Below are experts of layer 8 (counted from 0) of a mixture-of-experts language model. Rows are named router (the router's row for the expert), gate (a neuron's input weights, with its number), up (a neuron's input weights, with its number) and show model dimensions 0-127. Each number is 128 + 32 x the weight over its row's rms, rounded and kept within 0 to 255.
After each expert's rows: a language model's description of what the expert responds to. This comes from a sample of Wikipedia text that the model never trained on.

# expert 13
router [159 133 177 116 123 131  90  92 152 171 109 161 188 120  17 111 145 140 146 152 168 124 158 103 168 180  92 109 122 164 135 142 125 111 127 140 117  64 181 177 103 112 106 188 186 130 109 129  85  89 117 136 138 120  82  82 105 154 140 150  87 104 115 137 170 119 153  68 105 159 132 105 153 141  70 164 142  95 110 165 114 148 137 152 152 171 128 136 130 115 156  78 169 129 132  98 159 136 118 128 133 127 214 144  94 111 142  76  40 100 129 138  99 133 146 125  67  83 150 104 145  89 135 176 144 136 103 110]
gate0 [146 139 105 138 110 107  80 128 133  65 133 120  72 114 103 117 110 116 116 141 115 164  99 110 154  75 137 111 148 127 111 193  88 114 116 183 159  78 124 110  85 165 103 160 211 201 116 114 136 186  88 133 163 126 130 175  81  99 162 133 110 183 160 102 197 158 132 132 142 164  80 174 133 109  91  90 136  95  96 141 136 157 132 113 118 172 157 185 135 139 102 123 161 125 159 159 145 114 126 130 119 160 159 179 123 143 113 153  83 107 151  90 155 180 169 162  84 155 143 106 185 103 171  61 137 149  82  97]
up0 [176 176  96 102 180 175  98 122 124 171 111 125 164  93 114  72 118  72 136 117 123  87  85 196 114 168  93 118 149 116 128 182 123 117 140 164  64 137 148 123 103 220 173 147  73  94 139  62 130 105 185 168 168  85 152 113  88 128 191 137 177  87 128 132 103 127 123 121  84 110 125 162 142 191 141 109 166 171 135 116  90 123  89 161 103 147 121 139 116 129 110 193 121  98 105 122 125 103 123 124 121 112  90 101 107 128 121 117 101 158 103 138 104  93 107 121 182 130 148 192 137 148  95 123 162  83  80 150]
gate1 [116 130 148 191  93 142 104 171 128 111 109 159 132 123  75 172 134  84 118 106 198  61 119 136 119  97 162 172 120 109 136 173 123 118 157  91  99  67 135 193  83 244 123 135 145 132 128  83 131 126 135 116  92  95  98 112 138  76 101 138 136 135 143 134 137 104 134 184 170 151 119 129  95 102  90 152 135 108  87 148 149 141 109 147 170 108 122  60  85 206 123 210 128 100 148 129 172 107  90 110 164 109  86 173 113 109 146 165 118 114 130 113 170 164 127 156 114 163 155 125 125 142 154  97 108 129 171  92]
up1 [117 124 170 115 139 178 130 140 179 149 132 216 147 115  96 156 107 118 141 107 105 118  92 122 139 107 155  73  66 162  68 113 108 148 130  86  79 134 104 126 138 107 214 136 174 109 100 173 144 126 117 117 117 195 141  85 154 100  99  96 130  89  48  98 137 138 138 124 137 103 116 151  80 101  61  97 113 171  98 146 139 187 102 137 154 142  91  55 124 143 100 121 149 164 112 139 109 153 162  95 144 118 146 171 133 125 142 132  80 146 151 166 163 133 103  63 132 163 167  67 127  90 162 101 138 153  73 126]
gate2 [117 132 162 134 116 163 180  93  87 134 157 157 123 102 126 125 129 149 154 180 213 117 115 103 128 104  78 137 149 153  64 142 172 133 112 133 102 105 189 180 132  94  96 167  74 161 125 120 185 128 134 132  89 136 129  65 142 202 119 179 166 118  89 122 185 115 137 150  89 145 113 146 146 159 144 129  55 159 145 122 106 185 135 157 137  76 120  63 164 150  95 126 144 179 125  85 149 119 144 155  75 128 154 134  82 119  82 160  93 142 102  72 172 154 137 130 186 115 133  79 151 129 134 176 130 129 124 101]
up2 [151  90 158 110 168 130 184 111 118 113 157 152 115 167 154 105 114 126 150 127 111  68 165 128 139 122 194 144 114  83 102  87 156 111 132 122 145 108 168 178 127 129 140  83 115 116 139 128  91 159 116 170 118  88 113 165 140 141 209 137 148 107  86 102 109 124 133 146 130  58 151 102 196 192 154 172 168 172 121 114 125 137  93  52 169 155 145 129 118 125 143 131 137 141 114 158 110  96 110 119 136 139 120 113 156 177 213  87  78 110  83 167 135  87 167 127  98 160 138 119 113 127 131 150  53  24 117 120]
gate3 [144 125 205  95 134 181 159 188 164 154 153 124  84 123 108 166 125 118 175 147 120 160 144  76 111 175 129 102 162 146 107 132 131 165 108 167 159 160 118 158 107 100 148 169 144 132 155 122 104  94 134 148 147 113 156 131  98 158 105  71  92  96  91 143 119 115 128  70 161 169 155 161 147 143 114 205 154 115 141 118  61 186 113 148 201 186 153 136 149 157 139 153 157 104 109  89 157  81 161 128 149 139 180  99  96 158 138 178 144 119  78 141 124  94  84 128 166 112 143 104 139  92 153 157 168 199  68 155]
up3 [ 99 147 110 102 166 134 123 161  99 152 120 119 135 144 127 125 101 137 128 181 143 176 129 126 118 171 141 127 152 158 211 140 148 104 114 126 111  96 131 196 119 126 161 167 187 151 109 105 139 105 124 108  99 127 124 113  75 198  73 129 100  63 161  73 157  88 132 100  83 139 108 130 122 125  65 189  89 119 177 151 128 155 131 134 161 158  72 163 169 179 114  92  89  96 123  62 167 106 118 100 147  94 102 124 133 119  64 164 131  70 137 149 140 144 158 145 146 210 115 117 185  85 145 133 132 166  98 170]
What it handles: Name-internal word pieces

# expert 20
router [147  91 158 112 128 138  96 123 171 188  92 115 155 119 100  76 147 159 168 198 213 131 155  99 118 120  56 144 132 161 116 150 113  82 147 110  97  90 136 177 150 103 139 166 167 126 152 116 140 152 159 140 133 141  63 151 122  73 159 157 100  93  88 150 177 101 129  58  96 125 158 140 144 138  95 126 128  84 120 186 123  96 180 117 161 142  93 139 125 103 112 126 163  78 146  80 128 134 119  59 123 124 156 111 121 111 168 102 136  75 142 124 135 192 130 163  77  37 147 131 155 112 143 148 165 162 109 137]
gate2 [177 121 142 174 148  60 153 146  66  97 106 129 150 121  91 124 144  72  70 139 166  83 127 116 139 138 102 184  84 158  97 129  92 127  89 133 117 101 177 128 160 145 127 130  77 180  95 156 118  95 171 163 110 138  96 119 143 120 118 112 107 135 124 124 149  87 111 142  94 131  88 156  79 179 156  95 180  88 151  81 145 187 146 137 179 148 168 189 112 103 132 126  80 123 129 118 152  55 155 160 141 114 107 187 170 162  99 132 147 179 145 112 106 182 149 139  93 139 119 114 118 185  77 130 186 112 127 178]
up2 [124 201  86 116  81 142 115 165 107 140 119 159 162 140 171 141 101  89 130  99 120 131 103 116  95 134 123 163 122 116 136 108 121 128  72 155 143  89 157  80 101 161 149 167 116 146 138 167 163 161 114 150 185 166 129 155 138 163 128  85 200  81  92 161 115 182 143 193  84 165 137  86 141 119 104 159 148 198 179 160 149 175 119  94 142 122 109  96 166 104 185 136 131 122 127 134 116  74 132 157 157 123 155 133  97 125  69 124 115  56 116 133 113 174  95  90 118 153 169  87  74  94  69 179 109  77 109 128]
gate3 [141 178 148 128 179 177 107  94  86 102 186 114 117 214 107 125  84 132 173 117  81 129 122 151 118 121 111 122  93 148  40 100  86 121 119 149  66  96 152 159 112 116 118 139 129 146  73 149 101 109 137 100 153 160  70 112 174 130 104 117 133 169 189 158 127 170 157 122  95  59 110 143 130 134 107 129 162 166 121 152  98  62  64 140 128  83 107 101  83 167  60 148 144 140 178 171 154 100 126 167 107 128 118 108 161 140 170 136 123 100 149  75 152 127 121 155 128 142 144  82 138 162 116  87 141 118  73 138]
up3 [232 149 105 105  96 114  96 111 193  95 172 139 203 133 132 116 142 185 105 105 147 165 156 133 128 120 169 116  58  76 156 128 124 186  85 159 136  88 146  59 178 102 122 124 156 128 123 129 155 186 159 130 118 123 187 111 119  98 130  99 120 147 118  76  77 123 110 100 186 107 106 123 140 137 146 138 173  97 162 144 133 130  91  67 145  85  71  62 132 117 129 120 101 156 133  85 128 138 162 150 136 133 152 111 104 104 114 110 124 144 142 101 114 167 151 162 137 168 159 151  64 155 122  81  82 147 105 155]
gate4 [132 164 114 166 118 129 181 102 200  87 130 101 101 125 177 159 148 144  53 144  66 135 140  79 118 135 156  99  59 140 119 169 149 167  82 125  89  93 134  86 126 158 132 135 139 162 167  78  74 169 164 127 158  42 131 170 182 187 146 134 131  59 120 151 120 163 134  62 144 125 112 121 166 156 192 158 130 144 124  92 142 169 171 164 172 122 120 132 102  90 173 106 156 134  96  97 125 116 146  97 171 104  84 138 153 117 158 138 110 121  92 117 116 126  96 142  58 125 119 129 117 131 134 108 114 109 160 157]
up4 [128 162  93 141 163  89 150 141  99 103 166 127 106  90 116 132 142 144 147 186 187 133 160  83 154 113  94 101 121 175 123 128 118 188 144 115 163 163 136  88 135 103  94 142  90 163 102 141 143 121  50  67 151 135 102 133 171 183 116  85  95 143 109 119 157 129 181 132 156 173 151 161  87  87  77 110 103 117 143 163  41 139 118 119 111  70 107  90 105 148 110 164 118 144 135 152 142 161  72 138 143 107 118  76 108 116 104 148  81 169 104 143  78  70 130  86 177 145 100 103 102 123 151  99 164 181 197 132]
gate5 [127 144 136 183 123 118  54 181 104 108 104 168 158 173 138 134 119 116 158 155 137 161 121 109 131 139 152 123 147 159 117 144 168  46 202 144  93 156 120 150 127 128 107 171 156  77 159  90  98 139 113  91 165 129  74 101 153  84 138 114 146 169  98 112 148 143 137 176 159  97 158 133 100 149 164 128  86 119 119 133  89 109  93 117 177  67 122  77 134  81  85 143 126 158 132 195 120 116 137 117 134 169 113  59 127  62 162  85  93 117  95 100 117 178 140 177 115 155 128 167  64  83 184 130 165 117 136 107]
up5 [149 135  98 172 165  55 144 173 156 133 124 150 139 138 149 128 137 161 156 124  95 109 141 109 133 151 148 117 169 117 137 144 145  88 150 128 119 158  95 157 106  94  36 173 134  83 163  84 128 101 138 109 195 131  97 123 168 140 108 115 199 121 119 101  93  91  90 141 203 108 127  98 154 120 115  87 125 119 154 172 133 127 160 103 137 121  66  69 150 121 136 123 128 144 100 185 101 136 115  91 127 121 159 108 132  77 193 134  91  70  74  84  72 180 134 144 167 119 145 151  56  91 158 127  82 140 179 142]
What it handles: Digits in years, seasons

# expert 11
router [167  90 161 102 180 141 124  75 153 158  68 136 187 104  77 123 110 174 156 171 175 133 194 124 165 183  70 156  96 134 132 145 114 104 134 175  85 121 139 151 121 109 124 197 147 154 144  87 130 166 161 140 105 135  69 104 141 132 138 140 131  76  97 154 149 125 113  90  88 144 176  88 132 141 128 192 164 147 131 200 132 127 141 137 154 129 119 112 125  88 148 167 152 109 101  48 165 133 131 101 148 136 149 142 121 120 124  94 113 101 118 119 111 193  94 155 115 102 123 140 136 132 130 148 226 175  63 130]
gate0 [158 156 135 157 150 125 159  89 109 145 158 115 167  42  85 175 144 161 143  87  80 115 180 121 108 117 161 165 195 140  92 149 156 109 156 207 118 112 127 115 153 151 149 102 109 156 111  90  90  97 160 196  88  99 185  77 124 103 105 128 123 128 129 134 115 124 156 150 146  87 120 121 105 119 128 144 129  93 115 130 133 126 118 161  64 147 171 124 164  69 102  97 162  89  74 166 143 160 147 130  72 125 124 144 189  71 168  77 125 135  66  89 101 137  99 172 147  88 125 160  86  79 131 148 112 161 145 131]
up0 [120  81 170 121 135 147 137 145 157 135 170  88  50 206  93  90 105 120 148 177 108 143 117 148  95 124 111 150 111 133 125 186 159 115 128 169 145  82 102 104 128 103 113 160  88 138 164 151 154 108 104 166 158 123 130 197 115 171 130 148 122  88 116 104 131 181 105 123 109 164 149 114 137 131 117 105  99 165  93 139  95 105  82 145 113 127  97  80 176 138  66 132  80 156 202  93 170 182 121 146 151  98 170 162  92 140  73  98  78 125 165 109 116 158  87 100 179 146 170 137 104 146  89  86 142 190 179 139]
gate1 [142 134 120 131 144 184 105 133 110 119 126  91 189 170  97 131  85 133 178 133 119 153 169  74 149  63  95 136 175 156  59 145 148 112 101 174 136 147 125 164 116 120 158 159 162 185 110 129 105 137 111  84 175 169  90  84  93 169  96 146 109 105 185 114 132  48  71  97  83 123 109 137 121 139 118 123  65 141 146 128 192 170 149 132 143 123 109 104 143 111 113  93  85 150 139 115 126 140 135 126  94 161  93  88 129  64 129  91 160  52 143 143 140 166 164 144  83 109 112 112  77 162 122 102 188  97 129 163]
up1 [165 126 163  96 113 187 175 141 132 143 147  96 127 123 131 111 192 155  80 127 185  98 152  89 169 130 107  98 145 119  59  56 115 137 144  96 162  87 149 113 127  67 157 101 124 171 152 123 152 116 166 190 114 120 142 136  96 147 156 127 145  60 114 165 120 103 136 103 165 102 167 126 147 153 132 112  82  89 130 137 104 118 146 132 139  99 147 202  74 153 191 131  50  90 141  86 147 145 107 126 130 127 172 138 100 167 136 138  85 130 104 125 165 169 158  93 113 120 106  90  92  63 204 148 178 123 116 135]
gate2 [ 54 132 159 172 121 136 101 139 106 123 114 120  89 145 101 140 198 138  99 116 240 127 133 168 137 123 162  93 144 111  96 135 120 122 149 166 171 180  97 131 135  79  91 187 135 110 153 158 148 171 188 166  83  70 111 139 154 141 108 177 148  86 151 114 184 142 123 127 110 128 103 140 143 106 104 150 141 110  91 109 140 106 135 118 163 145 140 164  56 113  69  82 162 175 177  41  90 173 152 116 121 116 121 190 112 124  97 124 134 165 130 153 148 126  99 147 110 164 107 133 140 105 128 106 170 118  75 126]
up2 [142  25 159 125 124 131 124  99 131 108 126 176 133  88 121  54 139 161 153 136 122 133 145 117 120 112 167 143 136 118  93 143 119 150  73  78 142  91 137 106 100 115 110 107 114 174  56 195 120  87 142 167 152 128 130 128 136 157 162 120 158  87 111  87 158 120 140  30 109 104  88 102 109 136  96 107  82 134 114  77 115 134 143 163  92 132 148 118 137 173 150 174  69 133  93  96 138 116 191 108 143 151 122 103  99 101 171 116 161  99 123 108  79  81 162 198 137 151 181 140 157 182 133 135 104 102 150 187]
gate3 [124 153 168 121 155 130 107  78 129 172  93  88  99 120 118  97 112 113 165 110 136 168  73  98 110 199  79 178 107 185 111 102 138 110  92 167 142 158  94 108 216 170 132 114 137 141 136 182 132 120 143 179 152 102 141 145 159 129 131 139 118 113 130 118 159 135 125 180 143 176 102 165 118 141  70 155 148 157 141 159  89  83 141 148 187 146 177 109 117 110  99 117 193 142 137 115 177 196 117 116 124 100  80 124 124 157 116 113  76 128 110 179  74 155 154 156 128 114  88  91 132 186 102 119 193 138 187 164]
up3 [ 84 166  72  78 102  77  98 200 101  67 136 138 146 102 115 114 145 123  81 107  81  65  79 122  96 129 103 144 148  78 111 197 115 141  97 161 162 141  90 134 112 136 189 101 149 124 121 132 153 164 134 137  71 115 109 136 156 132 107 123 127  90 103 144 132 123 151  76 128 141 123  89 133 111 109 138 107 127 127  75 134 142 190 142  89 166 115 145  76 107 141 145 132 124 182 101  56  96  83 163 105 134 165  99 113  45 164  78 134  24 136  91 111 109 101 111  92 141 135 118 153 145 107 138 102 138 123 148]
What it handles: Capital initials of names

# expert 21
router [106 118 163  50 149 121 121  64 146 152 129 158 160 117  16 118 125 136 168 149 179 111 143 103 115 128 120 119  81 122 129 199  76 102 123 157  71  89 190 128  72 135 118 161 107 153 159 116 104 105 106 109  91 164  66 135 125 103 138 135  71 104 127 140 171 138 148  65  86 170 178 120 157 118 126 138 147 137 107 149  72 113 200 142 146 155  65 124 101 158 121 132 154  94 113  83 164 119  89 127 136 166 153 162 115 136 161 111 127 126 139 120 146 110  99 136 108  78 166 130 141  80 160 144 165 170  86 137]
gate0 [131 115 239 107 149 100 115  88 135 101  99  73 124 130 158  87 137  94 103 158 145 144 168  80 130 125 127 105 157 176 115 111 158 152 160 181 141  73 158 107 118 162 105 166 150 164 129 163 145  72 113 173 124 137  74 157 113 177 180 158 104  74 113 165 164 114 122 140  97 101 135 140 134 194 125 105 149  82 102 138 123 116 175 146 156 154 157 103  78 125 119  40 146  64 143  67 114  79 145 147 134 150 132 134 106 104  69  70 146 162 152 141 131 161 116 110 182 126 125 108 157  79 110 142 138 101 139 127]
up0 [118 131 172 131 127 192 145 123 137 104 159 133  55 183  62 142 130 152 136 104 112 129 156 130 145  79 125  62 167 199  80 123 124  98 116 124 121 120 185 151 137 111  92 124  58 111 155 141 136 107  87 161 101 142 139 121 135 169 146 177 121  98 106 149 178 131 172  96 115  73 107 145 135 110 129 150 141 155 151 117 106 139 152  97 145 139 107  97 141 118 111  83  49 159 112  99 123  40 183 124  48 152  74 194 156 120  95 168 124 162 117 117 122  81 162 125 139 141 116  87 136 111 183 129 119 126 177 149]
gate1 [122  96 183 138 110 134 162 113 112 116 114  92 138 122 145 109 114 159 114 158 148 100 225  94 118 155 111 121 157 136  81 153  96 152 106 171 148  89 154 135 102 131 162 149 117 112  74 135 118 107 154 113 144 125  98 124 147  99 111 145 118 132 142 165 101 138  96 147  22 178 185 163 132  72 126 137 125 103 180  87  90 145 162 181 143 122 198 143 127 127 182 145  98 116  68  36 105 106 155 115 120 215  79 141 150 120  84 152 145 108 179 106 122 133 126  77 116 146 174  86 122 117  89 134 107 116 100 124]
up1 [ 84  72 139 105 166 183  87 124 182 101  84 145 118  73 128  76 153 138  90  97 197 114 105 124 153  82 152 124  81 116  79 118 127 103 164 131 104 163 143  88  74 119  99  87 164 173 135 119 110 155 175  84  74 150  94 100 136 114 110 103 132 138 167 116 121 119 131  89 140  53 111 103  86 173 109 126 157 130  95 140 144 155 157 104 167  97 145 102 156  92 108 140 119  91 109 130 135  85  82 155 142 145  67 142  55 161 176 154 152 129  73 155 148 159 147 150 166 117  92 118 166 192 136  94 121 105  92 157]
gate2 [102  61 114 192  92  67  90 127  85 137 128 185 121 118  84 135  97 135 137 115 140 131  76  88 167 177 122 161 113 145  91 149 120 204 127 191 124 127 179 119 112 157 113 105 101 127 173 138  77 130 187 146  95 101  96  79 113 136 100 109  96  92  86 174 170  96  91 121  95  91 128 125 131 178 117 136  91 136 151 152 197 132 192  94 139 108 126 138 102  99 159 147  80 127 118  73 155 104 137 118 184 119 116 161 119 125 173 173 113 140 148 143 119 110 117 166  91 119 150  94 104 152 190  97 132 168  89 173]
up2 [141 145 142 161 101 118 157 124 168 165 147 169 101 157 102 110  84  98  77 115 150 171 156 119 127 114 117  64 126 133 146 118 154 146 150 144 180 133  82 196 107 108 122 184 140 170 121 143 146 166 142 106 144 174 132 129 105 116 133 216 131 136 137 128 157  99 158 141 105 150 187 109 160 162 114 146 150 170  83 138  76 213 135 133 143  78 102 119 173 135 148 155 121 133 103  72 109 162 100  75 165 143 135 109 112 138 192 136 140 122 124 135  78 108 138 114 126  92 191  99 100  31 128 172 182 168 175 110]
gate3 [111 160 163 174 205 155 154  73 147 121 171 121 118 116 162 128 124 102 133 117 175  90 152 123 120 121 114 128 102 115  65 138 144  87 165 113  94 127 167 173 126  93 132 170  76  82 155 115 113 138 161 106 119 204 127 122 129 103 135 132 143 170  92  80 142 167 148 106 104  85 107 137 114 100  78  62 113  75 141 128  82 124 155 143 151  79 144 188 131 104 114 218  94 130 180 124 132 116 121 152 106 128 104 196 161 132 103 150 186 149 164 123 147 143 106 157 111  86  56 148 106 165 112 112  82 110  72 103]
up3 [ 93  93 104 105 140 146 123 132 134  91 136  99 138 129  74  47 147 122 145  72 160  97  79 117  64 178 157 124  69 116 107 100 129 141 148  77 110 154 128 138 128  95 117 132  62  94 140 144  51  99 105 182 135 129 164  95 185  59 121 116  84 160 128 129  92 101 127 131 135 115 177  77  95  88 139 104 113 103 103 184  89 112 106 192  88  85 101 128 124 105  63 187 124 122 135  91 115 157 116 107 104 111  92 158 129 128 130 133 147 175 177 126 100 141 101 121 108 124 142 167  90 146 174  82 139 130 189 108]
What it handles: Institution name words

# expert 3
router [149  95 137  96  97 114 120  81 139 153 117 164 129 127 140 113  98 147 171 123 141 149 161 105 142 139  57 171 100 160 141 142  68 119 121 147 103 121 140 171 126 116 100 205 114 161 142 123  76 147 139  73 112 122  63 166 119 114 154 191 134 102 105 202 172 101 107  98  75 172 205  99 139 101 155 170 167  89  70 151 155 158 111 136 104 142 105 130 122  74 154 188 193 109 115  93 121 112 120  89 155 171 178 133 178 128 155  96 102 103 151 125  93 164 106 124 150 118 132 169 139  97 135 128 188 162  87 102]
gate0 [139 150 113 127 151 125  88  94 119 109 169 173 131 135 169 140 157 133 134 105  95 163 112 180  81  91  87 114  92 128 163  89 118 146 130  58 131 120 138 160 112 165 110 143 104 151 216 168 138 141 131 100 122  83 102  84 125  81 166 103 120 168 113  64 149  86 131 113 111 186 108 112 107 106 130 164 168 165 140  95 105 144 116 103  95 137 123 163 164 146  63 125 120  87 102 159 164 148 141  64 101  98  88  84 101 130  92 140 105 177 112 134 110 172 129 214 102 123  75 140 153 170 115 154 154 106 132 222]
up0 [125  75 125 113  42 109 155 120 137 188 178 165 163  83 112 160  63 148 146  80 122 154 164 171  96 147 181 114 138 132 151 147 239 163 147  98  91 154 129 106 139 130 144 130 145  85 107 108 136  89 174 111  97 152 142 117 121 168 125 159 111 112  99 151 133 172 177 188 171 146 138  90 135  84  65 109 124 114 154  80 118 111 133 132 171 119 137 110 156  98 133 118 103 146 160 137 129 173 115 143 180 166 115 155 121 167 163 136  99  94 133 102 122 115 202  95 126 151 173 177 108  72 155 102 114  94  98 118]
gate1 [171  52 122 164  83  36 129 203  84 152 107 138 120 104 122 171  86 166 117  87 155  96 123 131  77  86  70 147 161 118 116 133 134 143  78 118 151 166 125 100 159 174 179 196 135 102 155 155 103 131 128 136 122 193 146 115 137 108 138  92 137  78 161 139 168 145 157 111 139 152 149 154  89  65 142 139 130 141 104 105 107 155 126 158 106 100 125  80 128 101  56  99 136 165 109 137  97 183 109 131 138 133 177 146 112  95 150 126 113 129 173 202 138 129 119 193  98 137 142 147 120 158 110 130  69 115 111  99]
up1 [114 187  99 146 118 105 130 161 163 148 148 118 141 112 137 129 128 189 168  91 117  71 159 150 166 176 122 120 117 142 167  84  95 108 124 115 128 129 133 138 103 158 119 153 153 187 111  70 118 197 139  95 125 170 152 105 119  95  92 123 131 158 171 187 122 114 141 142 173 121 158 155 107 127 151 188  91 165 127 121 141 125 121 155  83 154 117 132 147 131 153 128 131 136 200 110 199 155 128 104  56 119 134 110 128 139 184  94 121 163   0 148 153 107 175 110 100 177 141 157  66  98 164 128 134 151 174 124]
gate2 [141 126 174 167  71 145 182  90 136 139  80 153 111 106 153 134 145  55 136 109 126 161 119 112 152 149  77 107 132  95 167 168 106 180  76  46 160 154 106  82  60 137 156 120 117 147 124 112 135 163  88  79 145 127 183 144 108 138 131 149 183 158 136 130 109 161 127 125 199 105 151  50 116 110 134 180 100 108 152 189 113  87 136 140 127 128  82 181 155 138 163 117 180 104 178 157  74 128 154 138 134 150 117 143 185 136 168 119 141 104 105 120 108 142  98 117 131 104 136 129 166  92  96 166 100 181 170 142]
up2 [180 133 126 161 190 114  63 111 152 156 137  60 137 134 100 161 186 156 118 186  84 139 103 138 114 126 176 142 106 141 157  80 169 137 145 107 130 129 156 140 138 121 199  64 143 127 138 137 144  90 120 172 133 147 130 125 137 114 156 162 150 102 111 125 126 114 125 105 157  35  89 146 123  80  84 109 149 109 124 100 124 144  91  76 109  92 106 131  12 185 100  90  67  89  93 102 101 145 110 186 103 146  51  97 131 103 118 154 139 137 124 148 135 123 144 122 160 120 136 112 113 117 158 106 122  95  82 158]
gate3 [ 94 162 130 127 122 111 144 130 126 150 109 119 142 106 100  45 131 154 189  81 109 125 134  91 127 133  98 141 148 175 214 162  93 145  95 138 120 133 127  81 120 160 143 119 132 209 111 119 103 113 111 129 134 162 173 217 140  85 129 143 112  89  70 202 141 130 119 128 169 160 177  79  58 102 124 128 214 124 148 145 154  48 126  90  70 124 153 147 109  91 120 110 145 176 122 175 124 142 130 110  87  99 148  88 132  80 178 150 101 138 118 123 116  89 153 101 167 141 130 140 157 122 135 134 136 105 144 156]
up3 [140 135 138 145 101 159  97 112 106 149 107 132 149 147 116  76 110 120  99  81 177 176 162 150  88 110  71  80 136 127 134 134  65  97  84  67 116 141 101 104  90 119  97 163 133 178 147 153 157 103 104  75  84 114 105 122 170 110 117 127 122 133 109 101 154 191 133 142 110 119 144 133  99 109 123 162 129 115 155  92  93  90 145  65 139 156 125 122 193  84 214 131 119 199 200 164 122 162 168  99 167 155 159 134 108  98 121  87 131 129  86 161 101  99  90  71 140 129 113 120  85 183 103 160  85 104  99  81]
What it handles: Two-letter name starts

# expert 9
router [149 159 181 147 141 115 124  78 173 144 133 181 129  85 121 123 135  97 173 159 152 184 111 141 112 121  94 163 127 146 123 147 108 134 191 150 111 102 169 128  84 114 127 166 100  80 172  89 100 158 116 148 133 169 103  92  89  87 120 171  78  65 115 143 159 103 163  92 108  89 141 158 175  90  53 169 172  91 111 205 101 155 175 107 123 139 107 117 169 111  89 104 129 143 152 143 140 150 149 101 151 125 168 154 160 121 126  63  70  97 164 128 146 157 103 143 107 129 177 105 174 113 179 182 135 178 114 151]
gate2 [112  83 101 157  67 140 134 148  97 151 185 177 152 108 181 163 113 184 142 137 101 144 119 132 108 115 100 109 138 121  79 186 195  82 132  67 154 151 130 144 133 136  99 180  87 168 125 140 134 163 160 115 139 170 143 127 138 122 169  99 141 141 133 148 136 182 195  97 114 137 135 172  85 127 126  76  76 140  82 134 127 154 163 122 134 136 113 100  99 107  94 116  95 110 158 125 134 142 132 112 162 111 185 240 108 158 123  99  93 133  76 178  70 182 142 162  90 124  87 121 160 172  99 124 136 110 118  84]
up2 [148 153 201  70 177  93 182  80 162 138 116 107 125 124 148 116 134 150 139 119 199  99 185  78 138 131 139  98 183 143 119  68 124 143 140 147 141 135 132 153 151 168 128  85 175 104  56 192 165 122 117 158 163 122 144 169  74 171 121 128  87 129 139 151  70 147 161  76 118 117 133  64 145 152 145 111 133 115 173 151  77 127 115 126  90 166 132 185 145 136 157 142  87 168 129 111 165 184 138 100  97 165 116  61 140 130 183 123 145 129 128  97 167  97 111  55 101 149 131 146 102 146 120 126  89 111 121 119]
gate3 [135 155 162 105 144 180  72 116 112 152 143 141 153 144 142 109 149 131  66 136 141 118 113 116 154 103  84 120 126 126 150 137 107  41 159 133 183 114 104 150 122 118 157 124 139 189 118 149 156 137  92 132 130 105 129 124 144 143 157 115  91 109  98 106 158 173 128 135 129  87 126 106  82 119 174 152 163  69 134  97 164 115 116 139 146  21 158  96 106 152 182 172 157 206 196 103 112 153  91 127 150  62 130 159  71 132 212 102 119  98 156 100 146 130 128 150  76 125 129 151 194 103 131 152 144 115 147 190]
up3 [129 131  91 140 114 178  87 153  69 104 131 162 176 119 100 109  98 132 106  60  85 124 113 126 154 107 103  78  70 109 102 145 136 125 130 161 143 219 153 127 104 143 125 124 164  96 102 111 162 134 185 166 144 135 133 126 159 157 114 157 102  68 126 139 217 111  68 129  81 129 168  71 214 141  85 111 171 128 205 120 113 188 120 137  84 135 130 113 145 124 138 167 107 135 165 136 143 148 131 111 196  91 132 183 150 123  90 162 114 154 159 193 159 138 149 108 145 109 127 141 117 106  89 118 130 133 139 117]
gate4 [165 156 119  96 109 128  97 104 113 107 142 169  76  93  91 157  97 100  88 109 165 157 120 126 120 164 146 156 156 139 124 194 138 155 175  84  94 169 138 133 118  65 118 139  99  76 179  94 173 108 172 151 206 124 128  78 101 126  97 100 155 149 109 149  73  85 145 120 125 135  80 114 173  89  73 137  67 132 135 162 109 106 148  94 134 138  93  88 140  43 149 159 135 113 141 162  87 113 139 156 165 162 163 186 135 105 100 171 155 116  69 169 116 173  74 168 135 136 133  74 145 147 136 162 126 142 143 111]
up4 [101  68 129 167 108  97 125 141 152  89 120 143 100 167  79 154  80 135 187 108 179 205 123 106 115 142 131 123 146 111 151 175 111 174  51 122 171 131 113 120 142 114  99 166  58 187 151 161 107 174 148 182  92 175 115 181 107  79 149  88 122 139 105  49 168 104 105 191 134  93 101  79 141 118 122 202 116 138 161 139 102 127 126 123 164 109 133 140 147 126 100 115 114 165 150 111 112 116 116  89 140 136 149 115 121 130 174  88 162 126 140 151 107 116 120 147 191 151  96 159 160 163 150 129 119 199 154 156]
gate5 [102 160 184 139 126  94 105  76 155 150  95 174  88  96 124 174 201 187 132 145 127 143 173 156 139 138 112 137 112 111  84 152 142  98 125 113 120 132 111  80 183 139 134 181 119 165  90 109 131 118  87  92 149 152 142  95  72 145 161 104 101 175 149 141 125 145 138 119 147  96 187 175 132 115  83 111 181 116 100 125 144  94 149 195  92 153  89 185  99 129 125 133  46 166  91 111 198 124 121 128 147 112 140 124 114 168 146 102 214 134 153 129  87 138  87 100 183  77 124 127 123 115 112 158 148 119 183 156]
up5 [206 129 176 119 166 123 151 122  57 119  86 149 141 117 131 128 133 133 167 104 133 141 109 135 104 140 152 128  90 123 107 204 160 130 146 113  63  51  91 145 138 119 110 146 147  93  82 147 166 128 138  33 134 106 141 153 123 160 120  98 178 191  65 174 150 100 166 110  93 117 148 171 106  81 116 150 178  93 160 137 142 134 118 112 141  76  97  76 101 191 154  99 121 160 135  79 113 110 103 111 184 143 172 122 100 161 159 143 187 132 119 103 102 190  99 151 150 110 118 117 114 115 109 120 127 141  75 132]
What it handles: Mid-word syllable pieces